From a checkpoint of a small mixture-of-experts model trained on Wikipedia.
Size: 10 layers, 44.2M parameters.
Below are experts of layer 6 (counted from 0) of a mixture-of-experts language model. Rows are named router (the router's row for the expert), gate (a neuron's input weights, with its number), up (a neuron's input weights, with its number) and show model dimensions 160-239. Each number is 500 + 25 x the weight over its row's rms, rounded and kept within 0 to 999. Numbers have three digits each.
After each expert's rows: "gets" lists some tokens that make up at least twice as much of what it gets as of all text. This comes from a sample of Wikipedia text that the model never trained on. Tokens count by the router's weight.

# expert 12
router:554470471518491470505487500525486478439507504476488551485469531488500485446500509531476494545486531497497522517504541539521489507531482548497494506559495490504454535480505471496497500494502492507489491515553464491537513496497502462513482485
gate1:462504457525527560507553504530540518480456482510472503512471467483499519534534495544475530508529525507501495473503465510518435509503514484504511502503545537481473504479492615512464485499512500482515485520470508475503525493505430542505494470
up1:470557454518517505508485531519494527521506455503508509540481534532521536497527526487498539471506481495469472475452540529542444485512502473503492486538538523519489504504484536489461511510505474497504577458475527473472503469461490514484490513
gate2:444479445468505529447533495523515546482451485506514490517523478488548466523557498487461512525508483466462517530506514521515492510556526461479494452482550501491520478483470491497494517495505470499518514542470491506514516522540524482504476521
up2:502540506460530535525516537492466461535507508507484534510467518508486531482444497509515518486510505551521465489485524470495484491503505513518516501491432517553493499532542504471510486492522543536499503423469516513463462580503512505509518491
gate3:534456469515517465453498456505511460510465496485506493452497472526478527519493519502502484464528473482511529532485486489441503480472494525527532516545498510487479507473556512483481493480517485507465509554481464495483481482462465527501461522
up3:488509539528501541522494556520462511514514502505486449508511506486509449448496463511516484513472542518499484518505515508551473506480501491491478445504473514475474484510528460534554457464494465559493525489478521510540499517523489493517496482
gate4:541512499538521539507474525507469478470501503539491476536530512445527529518517519460491490509519539494468510524504522488495499525506485505478488494467514505505499490481494497488477548470481464482477507538457456516513540522457493500497522469
up4:485503484456529481544490505480516506504497496514465452526499551515504481490491452477513503522493547473483504520499496521483515512523471465526484499516488546510504502478489485501501504488529473539484505478527557481502545466460527495479443526
gate5:541476491517499491470515561502491508454524420531487514497507526497469485525562486497494481451535508513493534483507480495515496474523468504516518477479527528477525541481532516458493452467509475472499508499467505509457482416533488524519485472
up5:551479497491485495486516552501520537473545507499524509459510542492478517474546494519505524484539509493482511479495532512537535474497484509511478546467493533512522540472471491477514478471483538517462510476508540469459451459519510525538500502
gets: " ", " in", " in the", ": ", " a", " an"

# expert 6
router:509464491493497496479504523553508503501498486476512501512548519513483521517495513496495496485548501499501500504509460493505503512515542532510502487457530456451483501541506470476459462516478501534499504534514532517495464537462485470508520534
gate1:517518485535576518517493507502485544492482505505470504506482428478530481479505504539478488523485490518479527534507510458496480516483462483556503493452452476482502467517494497516501521508494501471482499509496458521532475524497500439571472511
up1:481476561503506481513461518486511500441519521484480485528514489514464523486494446450536524495480548505501492514510496490503500493500528507517479483490497489467525475485488471537528526506494513502469526524455540475518509500523520497480518540
gate2:475472511516462456493496494515526481472526526508494511522487500543512448438447471552494491521497499491539524512483496533540471540508506497465512493479486509513512501538441483519483512498524504496490542480523441552528487473500549492519510481
up2:468520496536475452431430460519464500492482516494520514473477519491487494521489471472498489457506523525482493508516514481502514529516488488481545534546462523461465505522542478452512490502493493484456494488519551530460518504503491534511485507
gate3:502487503489453523471463504535530506499482511498473493499510487504513541481490525467498485469481488540507483489510487540524498535506479548498501484511493503474534524525513493510475513491528545468541496499515470514456473540490488521524533479
up3:504496472492482486453468500555494516549511524488515521494509512523491528496517507533525460521468506554495510541489493540552510487499426503522547497514502542478509482536483496518483482491507475480488528519493453482501476525470484448498488519
gate4:531516494503534518506475490524476502504512522509489528505489471499516462474484520501475534474506489508507514552519446536546512526507531499493523476513524526497533517528501481495547520432512517488486467485518475480531479483537515470531504526
up4:530539496495463518529510477529497496490473481488495511491491533457552521514488494481508539512530497492507498484526498496513480497506537504529553497490496462539478473526491488485449506486499490487456489568520450547486490497517519555511552496
gate5:475480478481487526464546492496502475475467484469497469523492470486509548486456498529493530508484498498502490527489461545536463508460502478483503452525542485500503454525543445498509530507506479544456488513518457514503531564482508520502505456
up5:484524517505529521515500533451454485482499499498522523527506512470515501494483548503488528540475505519485468466481484516496513520493516497487475472506534469495511466527547451529506472477500516536495489510493502480512505488526457511525504479
gets: " and", ",", " of", " to", ", and", " the"

# expert 15
router:509512506471517495510486502534513489513519510492479494489504500485503482491500499518491493530485503508518513491490464457509497469497493480493520476480502522491453521557478528533496514507509471495494510489513460505477495485544519517518507506
gate0:461496488497485534485468490528544511507513522501522476505521491475506512484537506460477445494457551504487502526479535488486471475510531484458514514537519460509462487537511464499459522520565513503483489494505504532503500486507493499516515499
up0:510483499471471507521462504534514507498516492483520504478519492488505545458533471502485446492451534470474499510468505487508488473468449525468520525483499486495476494507492526467498487542537493505485526498472506498456508504494486495510488462
gate1:504502471437483497478548507517504479519468481529497527493513494513509502529541517509463479514464492466513470498500530486488466519509509494483502461462519511521497476460488516511482497489482486442507538554478468531512473520498495494463513517
up1:497499505527548501479520512492521481486465515505504503511477516486520485500440510486473458525485462509517534477490564542519521512528481523519483531491446503464557488502545494540503474495486515478512505457479484542497525480526460458508485516
gate2:496464514485522470495536493486471502486460519551524461519454474486505536489525514497489515508462498491510493501529419501505533496518467473500485527461505483538504477500446497495492537517507558453467507479551473496489456579510518490489475471
up2:525488503449502496497494501506474489520520468484464505501522545521460537465486472511512481470488495483475505511501526487467446468547524513499498473504478539492479460515504455549534485475560501499547525523491485537509579479503524505516528499
gate3:513503485490551459469497534516482539504555453506529464483526490515532514505483476499435483484512483496505519503501479492440526524504489465469494540488472504501504466474502512543493482492491480465512483489538497463496473492489480532515557481
up3:472500507570471536475551481556472471538497536527515536491498485474524535521491516507470500524532534501501502518526488486487512498508493500514478518501535531461505517498535482473489458505499527496495451474506508534480519496557518522481537503
gate4:467508473494502489500518477526516502511498518472532497530494501480466513487504454506523524518535510497513544469476462482529484501563535498526519488453478517505488511484496524510534483511497484552506525531468535522524524530477510479484494534
up4:515545545503501490542539485468478495482497483492504523491521548552500439560483504513497506503479540491474505518472518500489480463472525478456508469503478496451491461532491467465462507516481468503538481507519489533511495494490519544502466523
gets: "ing", " was", "el", "i", "th", "ic"

# expert 8
router:458532473513520464493509472476546534495486533505494509509502449471520476510495474500457523485515484541531519489539523452500571522539482483485527491479509529498468455498517499508549504490494527520504466450477505511488485469525537516562513510
gate1:514525483491519503501463525507521521482488480508518477492504438484501531509506479493526523499509531518492514481513487539489460482527543450518492525511476503502529539476486515476460535498519484503500496518475522549511512468523513505490493538
up1:452492540484459528474502493497499516471531473467475515521485535509510490515527508478524468537525532493501461497497516502483493465480500521454495508535445438469486498505456484510482496487522493501526472532513504498459511484529503478498507536
gate2:476493511549504501491462494512500475488493465497495518498517507503516523506468521508456534524481477473503535468497506506445498434461552494521534507516553493480525459498506473520551509506540530515470454482503486472458491501502554486468476506
up2:499548498530531476483477514489482508501553545491509519485511502487485510524538530536538546478539526476465488477475505530498502532518517524477507524492482496452485514482544522519475516492473515528522472531495507508496541533479484467465492528
gate3:520519514503516470495472528507524513522484503524495503481488453498493511534518536526501464502470487481527515537500511517494485434487531490508466468525506474504488526488499552511429494476491500490484520544494515491506509535489472501465504492
up3:506498526487528508482513457433497463550484509508496499482502518523503529507492537494511526487490565496510533510536497513506508498500501496494503493479519524493500529532464512488488514468487516491503502487505438488463540512494521487523521465
gate4:500474510529491499504473472539491536499520493465462469493501490477526491506524525458488469510497472515471481541512476489498490515524499513481543514489510502472493461512485485509508477500528493497481486507501473507474480489478476492474512463
up4:437494517468493497528538526456503487490534496501528498486464560524528507513494482531457524502486560491472480496487509482523511487452518496506509487471486486489507485535489475492465521525460502472538493516503524458503520489507469499521521524
gate5:515502497518511523498514525502500484487488502495500517524523514501503508461435502489475505515497497525528482506510512501447514551514462509515471496497442514483508505483527481503501454505522514483536530473485495492508488512448488493484523543
up5:525507493544470461471504503460474491510477527473498503484550543495500505475499500488450470518498485514506518498522473508507493517509509472457439509507518512486495498513536513501521501542531502473524516464488534480499537532510458504476497508
gets: "\n", "\n\n", " | ", " (", " |  |", " |"

# expert 20
router:489486519490508482479504505470492547462491510479478501512481499509465520499517487474466526500488506516487499523492529521499508524475497475463531464549469475508488517511485530477500500482510516509514526502501495502486535519540517466512524499
gate1:490493480497503472493505509488487456505447509581524539492490509549512495478503514501529492539485482483503428501478488499468500538505487510473525489485452470520518469489471456517493466491497513458482506544486482513522517533503486522489487454
up1:528526508504515526529489507531490512490494516478476428553493509477503485524498513498498520487503511504479502501542496479521504486513524519508511544574537451480482528558511551547468465539542489519522511422478532476528490458533537491498521482
gate2:488505487468515469509495515482510522498510494496507497487512466482499499502485433556450487521507474458488496520530485478442518470484483559491516503517526521524481564462530468524516516527524523513473492510543474528512498488514491489489490493
up2:487485542523561501485528495527503485512497509507509477452499510491493481476531500495496451486481457457503464511478518525481552493477461523518508486527530484495496552506521485562497465479529505510533484489531470501526490495489489493511537493
gate3:533480477525536479531488496543542490479498510515491497487510472466487477480494482476455475454566453467465503503518479531491508520513491477471461484493489481520517495481500497492482506466462480457515509538470533505485483507548464526493516520
up3:523503495451487513545505495489545474518458483502544512512457480510505478491525482489495498489498500509467539506478489545476457525453543518543449491501448472514518530472511503481462508480483504503507457515500505487523509503509489477470505455
gate4:528507459553503504462512504496504517556514523528533462504490490506504487528468544463455454517512448517521474536506520478532512463499502523493500414488493490511483486527526479506456523477469486485483521536491440482507470502470480507476483498
up4:506519495468506502481464532495474466494533536491474502480479480504509569470480512495474526490461479502469430508477514474505485535515507495438533482515491520444462495480566519430484481487497449523496482495483502525510529514500491489473484556
gate5:515481500527507528461514514549516530482481464466501485489527517498520499466523478508511487485513461475482489490546502478549501483484508497512472467547524516498490512469498537520503490493515516483458499520517466502494523451534468515501452455
up5:462478468494486447515444505444525506513449504525504478524492484498501521506515461527483478478491530539504556517489454513469510491519554520525500519499496478507474499538517535514479463539492480555505485494514562537518497515507535511471495503
gets: "\n", " | ", "| ", "- ", "ey", "ind"

# expert 19
router:527474491497453492482485483483493463507513530514497526482565522517484505523518474536556481486509495508484499436522497512496462498535487523481516487487469497513521502547501484477477473498490555464480506487500550510503456505529558504504505500
gate9:525470517508474480511504494475504477458519538511528505489534539478510491449492503512479526473500465471503503504541482481477475488495494464484486487503493475509516494503514480535442517462498481515479537493559532516510523480481524491537486532
up9:441502518495491513506526506501537490515481479491523462471486495489498532521545477509500501494522500483518481461512523517532500477502512503477490472517445527533517508528487540470505536484500478496493517449502544480500503499505483544510531471
gate10:436493510478498483518485530454511475511487478519500486526502521528488474487506506496512513504523531503487499528513465488523477501469473485505546466488514540485471445481501474459472488525497494533469485510496506536516530484478513475490496453
up10:551511478541526504450486497516459487547487506503476518501515472474501514498561513490453532493506466486515491501535514482484476512515486484516459464459508448472489502466498518485456492502507506520486542516485475509469490489499527508520492509
gate11:517488550544517469515511480529473540501509501498490482523499546490514505499502427553525519497537501470491472521531498476451505467529497485476510509522470484498543491520517445522497481492529504492512524472540515533520482495470484509533510518
up11:491484503561469518486544534494449517508484493469494517522517505509496492527518509540493504526492483494507473502523489480471479511517464496518490452524461521483481466524485504509539456493487543483504534488541502514493449492515498487466533527
gate12:481494495525509488479504436563500504537491513479465484533464514485484521523460481510477453488511485502505486491504491444541530493502511506482518454477474490484493504460492482458535506499465487525524506493493467453487454510500488499467496485
up12:488488493481496498495552531504477516493502484524479492452512481491487490488507504459480486523512505508525481491520510515432494494489553541502516562511513517531453499506555531497495445483526526504461517513492493507486477494531508507476490464
gate13:498483501479513485459525516502500522525445510555492475515532534508506488543499500479498449505490500502489491517501481507507513511543510498530555526477512466550478469484478510475496460480535519515520502496488493462523475500508476495519508450
up13:505496488495512468477505512492558500520506507503525496536578518509486500523542502477475481510518503521530455495515476510502500489497519512464556504505545471538474491504493499462468462525500495509511518536509509491506510523526511526479517483
gets: "\n\n", ".", " The", "The", ", the", ", but"

# expert 0
router:522484437497501465498466505496509471556501502512567484481547507485462515574458519517468535513499505425501496511484489509460480526558517507510523492532485511528498439486495436505485489498473465506477527509518495498525531440517555488522517464
gate9:481488503520514539467539495437546521520500463527447473501538463488473539531532505491520515517505492497526522445487468497526484511520492513527494503490497514467531509503472518471515530507523469506489461503485502515481502526485526512497482484
up9:527458523483483431537462494502508510495556527449525511462452519521504515477518520459505504482522545527471465515445505532484493470493490475504527460504471504520471484525478497514477443495478500497495519528488491502504485464488501485480535502
gate10:470515507541518519481527463511505527437522493559530471483494491448530493496493500497496520538494467503516477500506491518528469532442475503492488521498530507508505489454469525491479530489455509515484496471517508530511541506477449502531513474
up10:519505524514498487533519523508508527478502510537545503535505461499483533497539465505528483529524477488518476453474503505493476493517487498457485494495494477459538472478500504508517493461480486463498533508531531521485477507504526436546477465
gate11:518518507516522446547503497487505508471487501451486498464463523535529465520473484469479501534533512523501495487513497488464503515497506521497463471515503475485465472536543497527514501488501507516517495472518516504501496527475532499492464528
up11:545504530453507483512494482495504500482471522492540474458507554492475496510508532516490484521538537475507488506489498554481541479483507498519514519443470505477538538545508468537518493495492507460500507464477487538531519491536506449536534506
gate12:467463511491416486481485511531511474562501520526492495505484472498457531502522515520482522470536430511512471531448477528482484496521547447437528509484477486511475467488497505543462501518524506493501499515465532467527503515547482499468509458
up12:517542492476467487558465494483477510471510530522535495450530511450462516506515449505484496471477513511480539498470501547481506519483473451477508563451482475511478502483528508504497489484489561471525559522478517502483502490484499502541507524
gate13:487471491530474468516517542528503547465506484497530552511491533496501536518501471521496519487458495511487503528517502502439493511492503492488483490459481502526512470506535527505509513534468521483508487484516505477477503492478469480474464474
up13:456487533484462488517507530525469507489507482498568534514499463539515519465501476501510547471489516517551484512489477557525494510466508477544532509494550495494474483525452487516477502509464470515502497526519492491536502491479499488526529495
gets: "1", "2", "3", "4", "5", " the"

# expert 23
router:545490535514512476529454513463536487506545513486523458508555528479486498492515523498505510541501503518483494509453496558501496520494516481520480479493489521470458502458483474487504487485484510533470474510477466487516480501491469489506494491
gate9:523499507526494509521500492507510536506489517496490477466501524492466482524516519536484559514547510483507488501489459485450476523494496548523493476483504461552476487471531515535493509481472512488501548506504537531467480535467526447557462522
up9:484447463492542543490515479496503485519488452540495528479505484474512530540519526505515488490461485545453507482516542526504489528538483488540509472525504493498509527449515498493521481513553502504543466539483502510483568487519474553494468501
gate10:510484517520518482551479520566463558500456482490529469502511478500473501513476494504458538507513494510505509524511480508474477465524513503519520497454516530480482484510517471481510500492545515505524490464494540499495493516508516501479490494
up10:504479493494506515523488503539515551540459515485496431474489471514516533521517497464453540513505484489529509519509527459485470484541494536528491510509507535456450525498508501449477511476514511522476497432478497481505505507511466519418553462
gate11:486501518509533527554516525509462474499475488544542489527497530556445510518504518512525499517461434516530519514477485488484492481504500497489503450483486518533494518515483539530470530481523482485526540472493457515532499534486472468490508481
up11:480540513490499471485509481457486443462485473548535533480504490521522528506527477462471501488523494494466492491495499506505469547504514451486568536501503442487514519526494531479475478495474487513525502488498571505529490517490489516501481519
gate12:505530493484492515518507551478495521459481475530527527489526516530462523497476506565532524518499523528486521546495490481482488500503494535504487518509520514477510530512511487469507505507515528526510520481501497501464437493487501527515523466
up12:500516525500518503526515489476492526493502513498485471459480486562500480507487491487494512503522482494475530472473511446525470482468471509533515525539502490496501465534522530512484521555468507490510463485470474494482546438510495518519491574
gate13:487502508514537492562512482515525507469470506509509464537452554469467515508504434492483486497523523481449523515507485528495467462508546521481485479492519476456493477517471505533506535517490514501500498502502520494461485586449512454510460536
up13:503491509515503501507482493452487531526541509530473506480502516495473461504505507544535477477468481538525486514538503519491526526461467516514482489495528535510508480481515512517497523516493510476493485511509494533515487505521513490500470518
gets: " |", "0", ")", " | ", "; ", ";"

# expert 3
router:482497546541498461507489528483534515484484464498473471500511484548452502486506485477467463549511506550491497523470503455495465468530487495539493492494503498513536482541495512496538538499471540487512472511511511503474539511551488505489525538
gate0:488535478525490489446514507533480494521477454500543470514483456510455540537471538514505460496472534514536566527503480510494509527499543523505491525488500539496471468520494503457480525499507480500552467514512547493504478502494468477474490532
up0:494500457511495531516478532445470536486492533481483509478513492494505536490518500450498481500513473458497493498496572482530528506472511447502520503490532507488502535469528514542547495543484498508489501477484471512491452471465500494564561502
gate1:467519499466509526431518465536474478497512475483493489482526499518520531504527454474509469481497494448537544493480477529494500483549516530513490521502510487483509471493545486466442509510535464490478508556517552494485473488507502519504525512
up1:495517493512481498524510544490493514495516477504512486468519457494499478455499532461538516493535524498488479509474495550504500499453534472526524501478515513494505508497505485547513577494500456477542519496472504482513509522526467510498480486
gate2:533481527538481494504511515539501491534516474516494475487510502493503500460452509504491481466501487500533497472487483446479494506498459536536488513478421510502486455488506509524460455558485502479482483498498499550561519556470482451506507466
up2:491494516518513512467519540532493499496530475504471476484507501520500443446470483514489475509477476504502496552503528492525507516494497490529479468470487536522499512493475538541519488516494505510486472455523528521540521514484478486482503509
gate3:520477467489520494537495498491478501519533519477480461469502500517508557483498471507532515529469516508499505490487538487474507518497523493487574518478492499500451491496477505501570514524480452492540521484532544500465471527485512507487490504
up3:543563481532470459489501519476482487446470506516478477513511497479502526483490518493498534467533509494508454522493501536514532533502489487530507452462499501474528493520485505487478460516510478466490456508444475497493467455552460532481470511
gate4:469505502483469510486500502532488498495478467531466488535528494514485520492546498511548453533530515536512508463484488542513501476522473508504482513497464494494484510455502532502475501516517493530558497496476535494475477515504525456509471466
up4:498541489448553488467498544538529484499525525509522459507468482488515464475465495493490527476517469498483475497501515525554534486515495537503530469547500463443499531476471491505470515503466489512536504536476540488459473513519479503512477499
gets: ", ", " P", " for", "g", "um", " p"

# expert 7
router:510469499515478472493522554486425518481550523510499531520480465478497488510475497500509531550475556473519515515507478520524495500510501439510483525499505470514513491524515495509508440526507485552463516482464527509470476493519526517518500515
gate1:505513492479506493458510433475482498518503460538569457479550510501506466531496489509508479492508550534523527467553485474531533510463529497532503501476537462555516509513542493523502478497463530504473500538523536519508461532512488452485506504
up1:481517482532487510512531506517526494521531531495492504529487539524522524468519517523539482517479475518454474486466507495475479500519501491461507506439476523480475494517492539498470489495530473472526516526538492458512458490493480491450513533
gate2:511483481533496520517464511493448501488494497475479478493480477494480554518479555478491520510531504509493492474522511469466478487457501507443501447525480504463468481489514510459514533524501510495480496479499476508504509476509555471513517492
up2:490502584496526536563488473490486488502460475473514458532467533459491524531497487484529517531479502514472500507525469504520517502463508511520461461568499502492499491509436472486537524501538520520506464510524473479494503461467539512529498448
gate3:461489511496473463489504487511513511498488468464501505543517496485494519492486490537460503543508469465523528536482460498469473501500494516510476545517461454511518523470493512494481536486472496502492540520456516519501477533532494513509447523
up3:474522470469493501488488500469461508470483502524522476505451507496525515507490537538530519533485443476510524532491534509485521482465463493503537477522487496504510477546472495489501484521494500534519527510504558546489482527475488543523489506
gate4:483475493490492530490519502496482485519512473520487540503466527512498540494483533495527534450509467526492525524503512499538479522477500478558523488489464540473523452470494479514523484491487497508508473453488514475499494493471523515530426523
up4:511438459505504526446522470535491478518505497496475530493503514458485551512489515542487480489504466494491534506533488484536505518450524505533520527488480526511500483508519479487476501516511506474503500430504489480476437496508544491467478543
gate5:471524511501486474473487517533489499450528523539558494466505546518553505488492524490515547520508566514497507528501542520518477472466499489546504494492520519487492514462493482523516472484506544528496504524468440490528492487487484500465480516
up5:485536547500475495482493518464469509468518542497543515455482520540497527500512470529538527561469523517499507513503503508524522436473509504481482502469576507475474455475528534528474511477467519527471541536463495471490510487466498460477507477
gets: "s", "a", "ed", "an", " is", "o"

# expert 21
router:486481501501473506505544523522514497463505497548534518507471495532489527463537532521511544488506484443510531511516529486487536540471503461467498477540503505512490449466478488525501526518474496507554479533504509467466478480451511516500461489
gate1:542451497549516485435515455532450473485565482472492514482495516515501489494472491512482523489472485508496496476480467462520536541477510475505529489531472444523517508513523492516485496519487498552507509506517496498541450526538502507517463507
up1:492479497531505488548512487536461482459506497498440476433516513507502475522524476477509492511531555492497462487507493517512562489432536485525508553517460499520510537472504523493524460517513488495492477520495487497500497512506500501520517504
gate2:519489448525494505492480524485492473491493464487499517531518463513522476570491495490553448507551472517471511532508467495486499488452507538499545497486504512481481462505477508489480470531485513514506527527460526506492467551503483522501507491
up2:523516538480530507485470496530521491489513513469481522485533475480489506486460507482502506509491526519514511494560515500496502473529541524471485459501481520563515519569507504506487534465514495522488521497525552471518493515496502481516519490
gate3:476535527525461492517502533516537495463491496514471450501498484521519519514466462516459498528538449486484502495473468458517540542513510522480486473520469499492516482488535467480491470479531515472493474558485453505461479478485490481488460468
up3:474491488527495435496507520489510474557524528519481503468500511549518517510495492522517499534531516511498487516482481485517502570485489491474526514463475490533521498530488512485487498523477502512559530509493459466524498453525472470438477504
gate4:493526486535514496499453523492488530517528510553505505545529515503497537513516468532493516482479485516469481544505519508508485508541497497505508492487498494439517507497484516495488494509466462482488504487495547473524468465526519494483436504
up4:487551498465478501510555490508500493488532459469530498475478454499487474458490469461467440480513515542556527510496541546495494488495519500496508504523486512475493480470553520558500527525512491492523466502480499482503532540517432488538562446
gate5:500494496529478512479469483506555490535466438479478513521525506511475494500455503499480471504520484486511546465502461497485514492489486568459517522508480493467452458491513531499466511510480470492503490475477519454487535556528544513508551516
up5:447461499482507485483515481486461520491466516509480487496506505465526518506491525483502479481524495462476516514492492506484495482520503499515520490501534525522490537510509477484507458483523505503505508528503481518493492514503497518529467532
gets: "1", "2", "it", "am", "h", "is"

# expert 17
router:484500515554453529515482464526522495526520486496540484475483491488474493457461483527480455469508510475552472453497473505499494475496481485489477479497526511549578505468495527476499443467504475503510546500501493513502512504509484490501473510
gate9:504492515529496459513529515490463526499487472477451469517451477527511477553490507509462492497518502494555479537515481493504482484542522479511522496469507496487503482457467542521487512538482484503531486486478463538486496494503526498492501475
up9:504482502523450495487525488528529520494495499470510471529481482533480496536448514478519466497483486518526486475507466462498505493517502481490478509470447495488508490522517484483449521502503509486497523506497508545426503501435499497497519516
gate10:482516512511525515503489466490485487502496488475501440457491474477484515508486500487459504515496512485507439530502496501479492467450548491476508546476502441486475522520443513520559510542511495501525489449493513503484440535480406455496554483
up10:484512547512538494470510498488482526523527487495515469475500494474538461506515512528482537466520535465549482497491504524463476442477509473524521560481510542510481496544465506516495502528540499462537494460491518528518538471500465477518472470
gate11:506492523529531473448491521527493523478436485461499494520512491497499517518534486514503515503492465479541460519481479436488491478550505502491518485501487520488473500491499507546477507510480488456477494545545548515505487507493501473500488540
up11:467510506469449458514505513527491527548493515514499453505459476503510494531453475516522457530519506510509493496528508498494477491504449527496511521532529538466498492492559445474501481520491517528510479488460529511461488480464495479503490502
gate12:481545520492484494504486460488474555553530512524517501500523443494476544484457473549480521487515496485496501474520465504510481467493492505522551476505479461509517485525492480550508499496477491500542501521469519530496470510493491492489539492
up12:494466536488454506527540479491489509502509534462502491489468481532438508475486528518500534531478483493519498501514517505483479472498486492538486524503506533531504507488528511428539483466485536523467518478505482500472469474472494515547492503
gate13:478532484514518499509519521509478508502488530497526512476527489536496510559483502530476488520499550520523495477525520488484482443517483548479521492476513532509537534483490511481511507521481478490464478477473473521533462492513476456556479522
up13:506520519529467481492483512473510541501444518510490462445527493500495542502498455512520493458504520462513493485494501491491496467466446515510529526540497478486494482481483486533500486559544484464508507449533485546504499503505518494514514491
gets: "–", "|", "es", " has", " had", " a"

# expert 10
router:500461491464487495489490488501492488491473468495477521506488475483513539486459508464526497466508468498491452471510507452489541486507427512470511521513504541481544494491494512521497513506501508499487521487491540522497491518466465490509516525
gate0:512509479509463468511515484490528534489493465463533486481493530471470469537485547476456473509505516501483504471514469516468529527533478491545520503480489527511511488476523473476477561456486506517482513535482429514470492512482479478493507453
up0:481515473499493486507548498516474466519552518539511507463461506464499493500501527524462499517453500513535492516452553511491501494502509503491484534469541495472496485492512507534492482522479487451470516489538467524507484473523528458491464501
gate1:485517487515466504466530504577540499580537490470514437473516498464486502522496498489448499507536451502512498459458524523472502485505487531503515537485456497482495505496487498511542469509495490509529503498585499458468528511478474486525493540
up1:526509494444531487561525509514517506512450471493513518540525486504525514487485480531519532483495498466496456545480476508465454475511526509492488487468488513529492489490518518507453472470496491478522457484502459502512504532538524468496471508
gate2:534458479500494449489520562472449458494460459458481453460443505502504506494464534472529529504498506505473515523506522506501451495503528526551516477537545492509494477497528476510533493504563427515476504498525494514525479533528503475480491532
up2:550487485503485522519462509525515472509519538505507447486457492465480522476513540433546486475472434497488497574501510469525461499479503523546478501466484539509456474503479485530485492458473484532460522450518487496520507485493556499560503535
gate3:552458530507488518475461506500499485539500485529460519536512525492539498490468501459497502532466484470479473511517511497452507509507499504442504461495519483495481524456462495467534475494473524507522527550508530497536493500470521494481468532
up3:535477488544487463461495482477501474518488513477481476490465536476549499506521498469507458521519483515474517532518487497468511509549500490491504490483516534468476542511537484477507478470535516462492509486487517451531475498477486513502466524
gate4:546452494476475524495521503524509511501489495554496517529492516513505495477537511476526495505529488526465451458506567518482497495517466510500502512540478462489517501465474497506513492492475523521528463519513486497550506529525445448450559456
up4:515516501503480544503501433496550499529505512520556479483476493520515465478497466467511501502459488516492462483490509461483478479499478514518477464537507516519467530552483506492512455451497473469482511537529476474521467540477478484483481503
gets: "-", " B", " S", " C", " H", " R"

# expert 16
router:482517530533501469494523520525521532491481502488531456471486480491496494511556513520506546479511480529478499467496552493473509514504475531491486503546475528479552513479502535498507522481515510492459525531509496507529505488504484500452479512
gate9:468485517543456507516491457520451496483481479497501472499509504481541529480509513482517518483480494513472501474480485532496493526518503525463531526451515499498483515469525449488501500474485514526491525505481472502505495502522514501563557473
up9:510539497460512500503466548490528494459501508496515534527489499517437529499502471532515478539493487506519489507511468480505525474502490479550531513497509471496483458506492506523499445515465484482510470533534506502479521523491484491481482530
gate10:501475473508499539552500448529517492480525531522512481525515489520516503473487474497505474469502454534498516517508495515532471504479487448528488462506474517502479507505546536524545551505498479512521505497487495489542492474470472518501522460
up10:516497520487534519541518512540491486481517504523461528531493507504494476467495478505475497501475489533469496559493517518515486498482518490472492502477508518515486509560509485526489519509540486544518501447463512514522510502536513506497515491
gate11:493510501493497483470519486566501526492510501514522509525548476501489498506490448484491522485555450522485509487491527517501506466523488504471502455484482480509502513508498494514464510515544525503519507496526486542503485565488498468506505475
up11:474478501504498459510484430514479472498503494504529485533492495491534482492506480534537495504509495515486491493505501517478549481534479519515468474465469490475505522533467491509481506527522537494520478521537506494479516559532506495505499500
gate12:468517483481484517473509539552494465530514501497513505500500540512485523536547473488517517511529484534448513483547468550466511459511514515468547516490506501478493475518457482489492504523505514495539520506524491515542510475499509498568494451
up12:523490496484443532467478507476481493532503461560486484481529495483552538470471505465482458532493496531488480492500514492493495513482458526520459499520518476527492481496526465465499489501477489513487505484480505506481531489507465511458486507
gate13:431520505488517477510486541498536452552509482523472504537482486516581510444480532474503475496467454463518495502507525458541536492494539512478512542486527502522500528462476488523520487526520514528493492490517520481475490485498525473472512497
up13:539512507470523512485522486497519529509498487464515472504502527548482503498509525476499500515512499513510491492508474480482521480491529488504496481489533468477467505477510513471496526517445471466452515509476467454526497521458546520551477503
gets: ".", ":", "==", "===", " M", " ="